From a checkpoint of a small mixture-of-experts model trained on Wikipedia.
Size: width 256, 32M parameters.
Experts: 48 experts in each of 10 layers, 64 GeGLU neurons an expert, 2 picks a token, a softmax router, a shared expert of 128 neurons.
Training: a variant of Muon for the experts, 319M tokens, 9730 steps.
Below are experts of layer 4 (counted from 0) of a mixture-of-experts language model. Rows are named router (the router's row for the expert), gate (a neuron's input weights, with its number), up (a neuron's input weights, with its number), down (a neuron's output weights, with its number) and show model dimensions 0-255. Each number is 128 + 32 x the weight over its row's rms, rounded and kept within 0 to 255. Numbers have three digits each.
After each expert's rows: "raises" lists some tokens whose logits its average output raises strongly, later layers aside. This comes from a sample of Wikipedia text that the model never trained on.

# expert 34
router:112167145170143083146146136124079195128110105127116100076098059148057127133146130152163084137153074112162152085077097146165147090128084134105102136148102096082169102100104093150136134185099160127122127127175167154154145131127105131127132088162142110135118120103132156093135072155086066062146157077141132170145155156127125138100116120120125103167147104155118203147130085141152129141132158150180151167115101161072134121166141173190167173140104135093187198094134110155133123142026127151136188137117127152175100097148143125133114156139097125151167037092169105105130067080177134130128153127136052146117125159123161098103119182161174114112123074066146124099096164142109115100127160139172103165144069124115104108107084093178118134083097102113138145191023149158136082105132104
gate0:122167138160132100120087184105202174179174092116114156083178132138158080088144119130156101195095182144171122121131175134128213120075157114194107094138062155059161161144118117117104118089121130171147102160182093146150110122104113148117174105090153092142156122177073107104086111070114096113108141158178122187061135104069127128079110119148198161122098095140145114166111130141161093114166208128166134174127208135126105205117159102107138084079085126067095127023164082148132099118116140178106113148110173134146087098131133066143127182155150144174111125120144115148095130071121109087176115129129134137122164120154138140092111088165121130082127126153112132147113116106116149102100168094115114115104093111126104077162103157170145120107094144114109092139155118110119104154150169
up0:101206123100175125167137134182183160199126158077122138129148138099099060120108045123141112102150155136073098128099177128166164101157153140156135120120147150134142138134108074155029133071113113188114123097102099096111150111174103101084068055121138108097079083142160131112182142152139169118085108184110122155105144152127129059133148144121139142170091123137086197184110174148087138061126084077102096119120143090161096149073157120110139081076149173145138201130158111073121144121114196159065090120122177161166149098132186164144097178155104145134145150157136089124118105145110148129093128162125132122135107134124169160120118208175128103151155107169156126115163122145130182135106163082111157146126160127132145136158130106126124164119057130084163123141080073144115085138135137
down0:148111116096101081168130112051102105118129131126067184090137087126095186133152093112165110126140124093083161064126134196098102171099160130116166115121168090136120133150055077143085112105150193129158122167098203113113170176153110096161110151063159079129106136095153119096103122147079066103100175121188132164151128154172151160154181095111117143179162100128066122157165124137116167126089051127121120154120139164148128120151105126082147150098182091106175110147152178113110123120167091145146092105130126138075090125170152084088189110126180123140149124105101142127203156186092120147112096210132119113126132128122103076142174092148113102138131153156192101119096139122151080144148157142091132081134134121110099100148134156126088094172179161069098172180153087129150140114094191
raises: "while", "ality", "ographical", "isl", "ful", "fully"

# expert 24
router:134154159136152185158133167164128115146090124207130140106079207132176045149104107091101130138054165155115115139088107166136143156198099079098124069123131090087097104173070150150184103136133064151119158104168167133113096107101140082193093169118141147161095096083099110110083073113111102095152155101068151138125132156123121181132128141140149139120146146202085128092071106101183097147130133107153104131130082166080134089193127152163157119113084093125091192115132138117105108131120130118127074136156133129133134114105159170145183144085154137124128128156155114105128115118102136109172174135121163167149156149090126146127116116068092200141140141144094117099134092072155088094146159144120141140129077100099128076187174082110115099161097170214146126137157112110126230114093116
gate0:155158174146085125160117159145092152143125123108090134112165098092121190069182079108111156120126076167086148116187173109099120065038149177123128122125169164185108105117094101153134104110162097135145114156104137098139115122117162078163150133057112126119157142116107125096162121154103108157140165194151139115146149135065042118169088160107074137149145098133069127110122095090148133162140143107163142079169160081099098129158087113124130114110210148158185096128157186185164173175159127108124127104059140090180136155105165153066171084153116123135067097142144179098127118150099131121095173174143165155101133112148128118106131116121129086082115123120189069167145157113101126098147183180096092193161077145134112054109106127102108141184172144165154107122127145156116138146131174
up0:165106097138136100173092101113135150105108071114118087144112124141138054146151126141114152112132124134143109119119138027125046160086124167143127119125151179143096142059166160123127131067143169170153181122123147186133182127127177153142094106118102151145133102156151178155208138114152125152127103143100112091127079104121196180165134169129211178140123139067173094101182188114096160085155092119121073103120107117149142128067121112087130104112183153164142096114121156137154152162135123158128155100128102062069074125134134119107116113148068160126174114159112107184136150175149141067124089135168092083124206163127126088121123172104124119086157157118064113119125150160150129110184047136134085134157139098122098109099092149166179134181146133053169110078167137136137146133116144
down0:120202103112058149082085131118121123083140199132138117143119088121176102140141100148145165167163078117140149119090135129079059107131095134106122072099138162114116117088105127172190126130075174139200191098094150148150142122118094088166117136093091174157102107127111174179174157164063100137135171121168159138106111122106099088104124113061123102128135140105125161120177066115131131099184126151136165129124169114099107110152171114147141106087150112130123153122155115159111122150208095127114116131128139124043141216131142103117088145113130142062033090148177128115141148090185104157092180108044103132164134155188128157119107147121132105104083130127191121098080155205151117176185166186153104116157106123117094147113128115097151105144137116111158121101124096120107164167183140
raises: ",", "–", ".", ", ", " to", "-"

# expert 15
router:159090135109105142131120071153144113175110187144149158130184077157113176116122158123124109169153048109100033153127090110130122095106148206121155162162101170123165127154125135115118137138139104161113143185131138133102144167091109153145159177152119113164121155160099150132102079157107175102123145100111123134108135126180126128156121069156124075106102149146095148129139116096126099119116095127122123130058144042162108129114176074089113140065150068101113104089131151151175125088169116138093087076106142123096152106132185131195148177133116140090196080108069150120125108106098175088140104193131105178131199123110120138188119162167152125156188185128165087127129100094129122174130123134187103159165171179085112123108089186193109090081119119109192087118076113131150152173157133
gate0:099141137108079178131187047178099144123125116204108125094136145088140093149099087125133172110135121117143130127116160104158167097140147099108043111099184120129127135127111118162146061179127111131129169174120142194135165146200133132120166153181152109098128112159139042129097148123101105131165128115090147123152088111151186078133151119107151115043122114143096138155084129105100140101104056156141098137123149048171138136131095094109161143148121158057107127099131150180151179143136124128169112065151146167170112106184081159161097108134094101126130165233143054114123144105103104112101150134110083150157098147216130111158141138140094133085153127160132151163128108107142122221091133145122106072110154140114134133118121110205149080103119173110136109111118120119158102122081061
up0:148078182134119164134131147103137103162084183113201097099179111139146095135128147108147159117156088121112167071112149086080174175055106116128196126135161140120182117117152103122101119127180144141134067169121143139111106133155157172139139145124156127129106085180130131105129149130136086157106141092095153128143165087132105079064165164151062102099121118109092143109120115094144091120096129129095136170088122152108134153116122130112176179112211127134123121125085124175178162092145100156110168139101110140085168162153167077186096146092097161086136164104118181113159110127070138134111132125072135188135155167130124112085084071126219081060082119076132093091170141119088148079121135132077192178088151122133161213103178143100114117144136084124112134155145169055084126090127105
down0:124140113088095167196127094123122061160156167091153165123137135092077103117159132051154138117115128176140099152148181139140123137148152101155146115095121145101136125115129169098132150148145116135142122087141154094145117140138133147076118127164077128082136132142167135089127147142124058142157094064121095103154200109059100154145161102089144166116158145130146159159073146182148135166113160052114081146069125129129150190108169107061118152116163163144100121105142159145121131128114165082109102175146147144138077146097194103165054115116102145042175119163120116064096125129120143128129189156150143096173170204052105129148175081096132126067156071130125087129134142092094115092154118148174146123112170201152087182152190154117146160114088093111057151080103107115152130132164125
raises: " latter", " same", " entire", " rest of the"

# expert 12
router:132165099164122150141134070153062132110090091144151075124094120193179112134108147220095139117147145072153109116117092072182126096148053127128130132094129130104169109110132137165196128135135129122091194112155152162128127083161092084149099178194089184147093114128095103179112061191097149110146135103110094116169109156115142154084079070125160062122155106109150097113164106111117157102063158138092154217099133137090152119117121117143174161075137081133099152115153158123098164170113157170197093172162166094134094103128168130135117146141175159132106100148138127118161158156122091122170193116110132170093148139136091147135115109067139091111147130107132188135093084177143068130129152118081100090176091123135085122156116159136172146098126130131134132063128127092140064169156083
gate0:159143095133094111154106106113116096120167113129123106148124125202152045148103150158064078097124155132120080142144134132100134108174143131070109121146098074131137103113162161085084200096049104096200159169165104137154070126100134120100158147155157101143098156078187109087114133120126158056165131145094178140101110102116185178071146102159107117147075120168155166131161117117121170126169166133163129142079148148137116135157046160141136120124075113094137110142171207091131129121148149126142154108103147155066140163173112150089161148166119134154093096132139148117182141164116125077090198165104128108100126081110113126098149116115142093107148167183128089128050120085139126164120124244171096101148130133124168077109134094124164155090112169171112121147074149114147140134097177
up0:149176068125060085207130090095120155125155129155148076107134095154237125128149144061162088126097090139142126179103128107184165128077127178087150131087097138155152095144138132085085145113067133138146187146120101152138153158199127098136120109104128107178136161117110095096134140126181168066134162169107119135162129131155139117118194114163112093139088125150109121121096134117138100114092127145130130143053144099127134167152095092115121105134063166139121130107135143212160153107160157111136082168109125122088073094186142143031138189137116096100142179151146109116108151171120115154125106171154103128172159074109128097093071142125108133112131189138069212130185109156166111113109133148091160096168138178131127115175123118096164142096165168079084121111178143117128115071128109
down0:166088128141118158181105077115155106070127097180109128073072048118141095153097129158149110121161154133123103073146078121103102110110146137163150105201102118095103115136122121162138163075158100131141137126102103080137100144145115143166105190164090124160144122085124135203084101142133105153115114104138135076153170094160189068137151175125063119078079105130098154152129114120177162095136115168125137092140163116131081138141094143068138127115126159141204133072139129144093125141129171148121100118126188195161085168172134086194081075096169187117143114144168133141108195153149137103068164120187137156082185168081089104140147136062133110128072087151095154127100125118132122122183132163155115091153137208142132135165114150150156139133083194163111112090096149084086109130141132
raises: "\n", "\n\n", " changes"

# expert 9
router:155143124171168093108152070117077065122117113132126124159106120157161128123086182135113120147123156098150113128067138144102154088144103077126118134130135148103076127155150119143169102170103114160193164095144133136114159120081032102076089157137122147128126073112119218168189063120170088120064142085133091144063110118130139167113101133143123094097169148131181133103139076131116133125142116147099149150177127120140116128179099155204152139089104165091146103068114088167160068121135130163094133164129118081122148099115104187200129099075141094144189074207161063123182072104141122135180184133137138103135112131159136156117130145143153042147119120105147110129200131112132139161132071191157139135132128131152153118120131117096137117136098202156164165113066127087129135080143120
gate0:095128163132107103096101148126187125146107131156149102132145074124056168096149178135137144124181102173103122090097147123101055124155106219108103137147147130120162151153095105117101145153158092131108166132113113125082152063038102121155156148171080134175142187151101138164106110140186136138109161153148161115132156117176162131126143041109128142177145104123137152131154110127155073161115154175118085125201152175189128093195103149109146122197074182114126142113124122161088136096149077097152120108122064204139078154118123141120093172111034106162160115120146120058108091117202119158174117162113106123098138085150123110151106133176152123164146195192126145127121111139094134092140150156065070091101107143156153084109098142159134134115130087145172139136090151116119110111102095
up0:117048140118073148150133060121129110093183097151137156114126114141124063166131083171062171104103094125118112111180111105162092117138179136085150038114171159117138085140197138143160128113124147147106120133079106144179163152133162147134127115131126186077082154239140152116101126162150123130133079141161144158161146118055135096172118109143109119107128113112109105110131128166174203127144144107048160140113148136102118153129135108083163099142157092158088153149139131126124151147195119134104129144127139113073145082160091057102090094108083143128139109125189128091128109174123148155125101154142207119114118206117098179128143124154097152195219134169089135178128114135069117078146126110123163129140169157126097141160131108165090091075125166118127160153095107085098171176106104
down0:135139125208147173184066125097217173128157120147110164144103138145131120152083167186134141114177165105138157114155115173109134137084091111139106108140067083096106074096112090152105116106124179140128099129188156193112103132119137055101121140062105195154075125084153120145117112143162139126151124092091142157142162057091123109146108138074177114164100121123132141168172083123122144120133132129082059126144135170122155155097108137085118148147134164128143159157107156100095122128153133099114124148141099140104125173109095141072174140088137136126050151168140105069117136159187081166089155134139174111120187127138098123105059048066146093156134121186168121088082102160152142121144152154175098132181128110094151131136118149068123121115077133110129171183065144133177196139091099
raises: "imate", "our", "on", "ful", "ered", "on | "

# expert 5
router:139115141129131130140176177106185193155166115146162156119134070144163130146158165128145141120102134146191127078081114120158112161099152146119130067105129147082156167156178111084154166093126100112130155134103130087156141133123072115127138079138142097151162143148093112114145117104094113171160120187076107073127171183130081108126112135150130125106133147071134122100100131146120113211191122092114138127129139089185124109161122118171078184090097121106116140115066093136112139106086143140142160109080104106089079065050188114146123145125136081084108092139139139110150141064137099115097164141154105108228131149093134050106120134120124045087152085122133114172202154147102151146139111146120094191116186146147049174109150145149129176122096136066083116139176101102156050162122123
gate0:109179140071158123185141154096167102092151151111191082145130222139121147123148176121083112157131087134079123146078101108155159077160173151142130093149120060123139097095101180162120108105164167140049166112106115154132080073059144092114153072186099106194119095126165085117107116087112067139126175095120103151084146096105133130167134086115162079136119159132132081154091181076150137136110126102168085113103121174153138116119187149083120135108138126096091125153161105140066151110141147175124102089128121146186161119158160180156111116129094071147141144132119084116091109106150152153211083126147164160187094178143127122115116156091193186146157122085085136167155179140131114121116140063169136154165080166131126126105179116111115125113108136163130101074105120155122186139147102
up0:041096131086107130155076095098124129089063134159175159131125223131184117088124156095137087169134172134089139113115160124139202116133139111101144107109185183157158128147194117163115139118164125148158103148125107077162152112082133089120120123137131100117101133125160079162107112136119126138061102108064101136180145133166114098087123130133152161061134113117205100144168140108143138163118078183212094074046102102129154112138121137174122086111117139102189099098076141106184148055138150123129130103172106125138098136145130118100148126115140156150115119093054177126157114113173159109141156085097126129152135100158139145159157145118135093164149125115150099098115140135216121078117166112153151142145201173144110124169150116068134149195116078153115122190133108100099126188149071
down0:090126146124142180155156106093166139149173064111167135118161152164139145142109132196145090050180180129149092085145098117157124114081183125099162128153141126118165125138122119114079080141108084076114109119112123162121098141142142098099154114183153115092048165162079139096104167127179114144082108140130125147135185142107108118224097120070149121110127162120159179084105090148100096150157193114170144137109115103134112067109150129096115101092106180129141098121096158102181144155168143145211146081106115139124072122080147079107112181119103148127089162149079119135113140185115108124105166107080091126218145109146027107088114137105144158148117131071140198179088156149158120155117133055163172148156188136098089148123126188099111161099137133123121113133157121114155105140111110
raises: "Professional", "Scientific classification", "EP", "| ", "=", "St"